Experts of a small language model.
Experts: 40 experts in each of 9 layers, a sigmoid router.
Training: a variant of SOAP for the experts, 666M tokens.
Below are experts of layer 6 (counted from 0) of a mixture-of-experts language model. Rows are named gate (a neuron's input weights, with its number), up (a neuron's input weights, with its number), down (a neuron's output weights, with its number) and show model dimensions 80-159. Each number is 128 + 24 x the weight over its row's rms, rounded and kept within 0 to 255. Numbers have three digits each.
Before each expert's rows: "mostly gets" lists some tokens that are sent to it at least half of the time; "comes before" lists some tokens at least twice as common just after its tokens as in all text. This comes from a sample of Wikipedia text that the model never trained on. Tokens count by the router's weight.

# expert 3
mostly gets: " sq", " 978", "sq", "″", " mi", "_{"
comes before: "°", "″", ")", ".", "′", "}"
gate0:062159121134118135127127122157137153122131113144133103156116106131080158088074151160073157106126139127186107180112081141111164140119144117120127124125096124116148100129130197101117150112162121133123118113159160117103127133146144110138176152
up0:178073143135154136121104124120134100111113147110121152101114137134144124153169120101182122169105128116090123127150136117130111132159095132126123124160141128101126135119182125166138139122111139093127164140075095115127130122129112096150088108
down0:151103098120116114115107130152133097139140161173141108080084149157118117111106096131140148168153151117140149148129135179112141160152142123088113190088137132144125153153171089139164161185121134121112110114094144133144101088132123106141111104
gate1:090121079093121150141121123157131159147138084141132154122113136102123131102099156161157073132148109165155135144121154136124075144102110156095214133151144185123137076110134143173161119107171102132121081143121111142101156082101116128106141138
up1:135119135118176118120125127130172121123125104190118121152145120141100078160132137158116125103137115127139130081116106133130110146073084095125109091127133139151088158140187162105121110137141109180130095124095097092120085158116162127137101153
down1:090107126125107113138169095111166142125119123192155112125140134115159134154175184148142134132129079099132121153085140113116171162125161123133107164145166140101095116112141102135108133160137105126141124166100153150141114132150072126134119110

# expert 39
mostly gets: " Liberal", " Social", " Conservative", " Republican", " Democratic", "ublican"
comes before: " |", " election", " votes", " medal", " Party", ")"
gate0:116136170161157129135095123156125137120178114085172167154157077104113119164124143160120160095101132143093155094086145078123121135162161151149132103111110128123122076141160158100127119119114135146148142134126075105131171081146152142142124124
up0:127137134146143093140140074150168124178130131113133087125135083143102130149148133134153113118121132115071158166121168142126144128168154144135183126138134109102092113124120168115108095091138111167130114163163165151151182153138135189155137103
down0:117143152137135122185170112127139132089137132152096134150122116136119125109115128161156144138104121158154104123094127123086165151137079132148128107144127112148119150149096107155139149141144100073081160135108081126109125102135125111148149127
gate1:180096110090122118126134122129144132197093123132129083114125111103162118114108120172086124154159143129114144158162098119097114111157116148109104100122131122091133126100087110176134137089129119139149129118188122141153104153112091112109115145
up1:173124169144137120168173140126099104072165128115122121092121143128136132102071109102118115146125123108113102121105132094135092122132157103138111102123114156135090097146145111107119092142141121177073102120139141115091139150079126143164161123
down1:092121117160143104119131155075126092136077196174158137121090139156129120094079106108149125115127066100103089118131121124122123142117133153146125128151147140139089139105118101102131116115143172116157094077123183145132145172136102160108133159

# expert 35
mostly gets: " vis", " compet", " contin", " ident", " trad", " sit"
comes before: "ed", "ing", "ly", "ions", "ion", "es"
gate0:104140170102118100123132153094145145155119202121117147117144114099123133179070141122155119165115154186119095134098107119132113122095150125145095118080150108136154148138162088164151187065138126130117121097121140118156143134132143129138133119
up0:143094112123071121122165123112147135161136110149106193111090105135107125097143110124138099148143136083111115086185175142101127113141141111135158108122117112126143210113126135159140163163111128135084099165148133137142161108144092146130129133
down0:134130108134091113143118088162098128131122110122117123153107134151115145126112122114111134070162130110145147125099156142129138182141103136073100130149098146110169126119129093125099169104130134106150107106077169130138083119141164126116087128
gate1:190113142115086128122097141104131134173147173077170157100093148148137114123145120154109143146097151125110127111113097098142130140101082130139107117131157131172118149147093134149158110129159167099104115128137165137155164108124123114176156123
up1:107128092129081127144102132129114148146089148104143152108083118127100154161132112129072118083082149119112176117116093136120183119153099122090144115129122165178124150154164129153138170134136148128151147079160146100153181132125131150134146138
down1:104074145130155153187194147110143127144167125138158114132151107133119124111130116120079145141128139110148114148127139101149138128099121108102128173082127153093111145138174145114124125146204126118133170135152172119192138106100135097141131137

# expert 15
mostly gets: "\",", ",\"", ".,", ",", "),", " ,"
comes before: " and", " which", " but", " the", " he", "000"
gate0:133117131138137181148140135106117117116131102162126097147127084138151123117148159184164104146150152131148126133125131103127109156123104179150122123106161166153169115133124150080163175082107127157137158149120070146150112131137141128156126112
up0:118129139133133148121145146098117114113099113152134076158118097130146157125149124155196131148186138157180135110135100160114103145090088141114120111123163098155151103145134141106172130133108085122108148149089079134160127126140164127173132104
down0:121135118120093117072110142149124130130081144128133083143163108119159159161101088129134140102106181125153125131147118133149102121047115142150137121125147109112115143145140115123186117147124133155145157164131136138118156130133095091155098166
gate1:104155118145105101147120158135144134185105113147163142170133160165126156138134150098153138130109100143140128133144153074100150142116125101135116144107121093097183123178154153124117142142145111115152147125132120127118143109113085115109142127
up1:112125168129131173096127146104105084111134150075112105121140125102164090139131114115091096128148142104098156087131082155145134125135099124097136144148138128141115138085148089137161150102128148122140092114167142126096072175170158184117137143
down1:132121101105140079132133090130084083151091117138096119114141128107104113099135139104116122139114157134147075111137148181156109145105090163147136132106165144088173119155134131058163134127120126103128148134097135154105111151108149122153140133

# expert 29
mostly gets: " Empire", " Olympics", " city", " island", " Sea", " World"
comes before: " of", ".", ",", "'s", " States", " War"
gate0:081151116132148113112138091175159124127166138129178157122103141102131097084151115167140126133131161085139100110122150104086100114172178125107145123140159089154132111089166098151146125163114131103116104134127165148170111084157118130089166110
up0:146138121118122138122153128100150099106069112164081116154138159132088148152102158115112120175105109139104148162131109170122154146082086125143124152118110123113171127148091120146102120073154123138142114158139152143088135177106115122139086142
down0:092151101110124092125098154088149112125171106150146144157150128167155123126133098107149129128085168083130107113158142123180128155116119109082125151128116195089122149097117146135111130104188130140168126160094160131115143137158117143122098070
gate1:122096163124153125114095146128109096121093161145125167146125135132126102162146143102172137113095145134111134141108069134109146165153144152132128099134127105105074150115087121098126117095160124137137127126127089134140194109117174115127116147
up1:149158149133158162145124101144126146132077158127097120100157151125118129161142133137104143128137137111124133131129166119122107104115193105098132142107163112134135124125115114163124167157110114116094141133122179139139100156112112153136155122
down1:169105112146165116148097129162152141162130127157154115109180120151139090123123113082133080155111134153117121154117117117147112106111147177116134185111118133130140126169143104126172130108130151108147140119170143129104116136125103115118135119

# expert 6
mostly gets: " ENG", " USA", " ITA", " FRA", "@", " :"
comes before: " ", " 0", " 1", " 2", " 3", " K"
gate0:129110151150108138108132100148135121130103136128125168095126084155125140123142121118173161145116087083153146156182083146145115165109144088124145163151146158121126126095106117120148143154136134113120122131132099102131131083113098125151178119
up0:095104162123150146123097080120141136172108118149117096152095136130124135105149124136168164150155063050152153164124093117144129173130157124088118165103140101161084123121084149175125127146118115132144106127138111157149137106140116103140145152
down0:140081165131147148104069138138093100160126131135150085162125124141139160123103143136159113093131129128168129119115099111128104132086171198158134117104103087171135117146107106123077121121108123141092126152111125160107130072145107083131150108
gate1:154160151110164170177120168126129097112099154116117127094130135144124176123101154155155137119125124099109123127110177124117128132118124170147115089124122108164090171093094152092136119190112105139149150158168118129130108123117060136093113115
up1:111123115116113088087117145116109152156137122147103151149117089110135108128174138119104119138133107097124152154131082119125133106121145099108141146167139158115155108114174105200151116097148111103125125104118157119141136157101159113163189120
down1:138126140151120155122109118139202119133157123124075135128112124131134181128135116107156138149119128131123109162104128169097138121097139142104106110152160144092163163082174150194137079084135122101161123107107168118140096120144163148116151122

# expert 26
mostly gets: "\".", ".\"", ".", " .", ").", " =="
comes before: "\n", " The", " He", " In", " It", " This"
gate0:136107154091070132142116094113140171142168137152159083144150166134097110120111147126152140172124126130154106163148142146132107105142142128106113126149128133118145142148125126092131110116154152146125152186112074177105153101164143104128133154
up0:152126161148118162136144135134102139119163134146126115162170171160094066153103154123169138149115116125145131137143105126117100102113142152108125122125126156156127160166101127096163122131129142133117133138103067164081139127162139106149127151
down0:090101099175128142179159165172103145108135103143154143131143106182171125155136127146081134111121077150100161115099105112119148160107082136135162109082186159114152133096137157128126157153111143139121083115113125138114129140098136151115147130
gate1:147111114151143083125133112162109089121097126106092120167121104144098111140128114122131139139125132126107121122083125128141124123146122134093104104128120165086190148139139100147142109130179103152094115165112096106151132094148139129127128192
up1:134096102146175141174122100122129097128081108099080117130134109159132116116129118149152128117192169138118149127070124112116156136170119171149137114136125154106134132109128140150165125077146135093094092139120080122131153132163139100164109094
down1:132185081120109125123147145145108147093136117134129152136147135130135123125109120138134118149127149159104115098140144128148151129103146101105128108119112076131139139160117125105151118117110127099131112113106181114102112095170129109154088101

# expert 10
mostly gets: "In", " January", " June", " December", " October", " July"
comes before: " the", " 19", " 18", " 17", " 193", " 2021"
gate0:126156166081126114095163130142105162101135103084091094129135119076108180109141157131140092164120106129128159151167136128129095100131099139129142134142082111128110152073128166155113150119106086135131131094115170107146188089147139130122124119
up0:116131143128108088141108156130099132138134161107105125117147169140124130101123164167139124138136152127068118134149163156137067112128158100087120162120111135134093173094141177114124144170119160147162125081165126118134157159180128153148096159
down0:112110139149147170097120139126131113148145140143159176090134158158151153120142127133113116107110138167140137103099105174139125139091140100152134098157181090117084111154104109105065114200167103150129134126128115125086134172128112129119100133
gate1:172147122145130137156172118156118139118126122139157089150161124132088123093073145149121116132120129092120152140100162132091127139112115124144101122130115123139173125168115151131136135102167139131075175166131150169110123179120148160126112148
up1:157119077127145145102115120158130150108113155116111130130143129142091084138101124130124116163197118112107149114112116123141101129104151117155146123158128165172137157124132121104136114127114140106094140149121165161084139166151117156066134114
down1:129112107134151122150145157146161136098138141119161115095150094134107133115123125101174136140136139064159109155144155133097142137098085123143124107134141140097095162116097138117116157137108162148133129117115131152140121173114122151118099136

# expert 17
mostly gets: " against", " with", " without", " using", " among", " for"
comes before: " the", " a", " his", " their", " its", " her"
gate0:121180142167116137128126095098086122147131151126110063135104134099115154121136114118099114135154107101098198165082132134122131112152113117148136085168146184116145127131117120128130135125124126138124161151135135122160099094087173117088109150
up0:136125096112116106135128133145181132136138102129117119093134140154121157141090125141133140115115135125120151144150143139143100137142167130100098136131079107120069115155145113143173089117150134064142094094108132135086132146185155109173118124
down0:146136106120157139118157158131129111147158110118119118136130133134153131129132113092085128125127163122153080139142133110087109105092148146151118116081117102122129086096148136157159121158118160152146178133095125109123091114115140097095142114
gate1:140069147139121136157149161116138102090132153130134105162134117129145134142124112130144077143133098112115102117105156122089101157128133110147160113170166156128081140113136121135115146152158088141129097106131139177166098126147154094112138119
up1:115134127129131142121153100103127122150115102092120136111150152113114125117134100100157185054140132162104107128142154086140141132104128113105141148094125115162103135115140138145127122129110140120134120120085140125167119132135163147176112102
down1:099132095130137112126112115130151100141116096121069167111154091080118156138134112121145152177162158091134131100119111092128130179105122124141132155109120108135122130144105139129133126147180140172100136133157076138145163096134108149131118135

# expert 16
mostly gets: " there", " this", "\n\n", "\"", "\")", " According"
comes before: "\n", " |", " -", " is", " as", " ("
gate0:120151146116110125160116090123105102127131109155103135109115150133092112119129131095133143086157072088120111119156113117146158134159141124122124127119193136153107097120128131120114134100124146109075116117077152108123184129154134186132165140
up0:138141110138117105153093101113094165161135143143122148110083110176130114143123145102116116097149089111141128163105157129127119164152166134115133114137166136127142116160140156107092122120148119099104099138099135177133130137166086138149109105
down0:119117107158095122144123141091143123121161122157148099104102101127101119109144144140127141104145130108123124104127080123152106154170177097141106087118133118105117132138136104085067161083119177136146140101126115106167105102110111090131141154
gate1:103113162140105108177146102124103107128146158093100134106147112085137142132101137109133122158095151121125159098126122146116069109149117140055091168156110148116106130092148100122129121132119122102138116187112135118150126082143150114096102125
up1:149093120135110114121157171114127110120152105090130125112149096117100109129115103125090106158141136128108118151114100133192114134154106153097119130133140115162100149140101153156132117125164139094144097152162128115120124130098152105153142113
down1:104147108151170132121142132135121128120130157139150133183122100137128102119127123168160105132141155170100058135104137130108126104131085132169147164121120118152109147115141096129126177159064077142131123125165142119130115111089112172145117107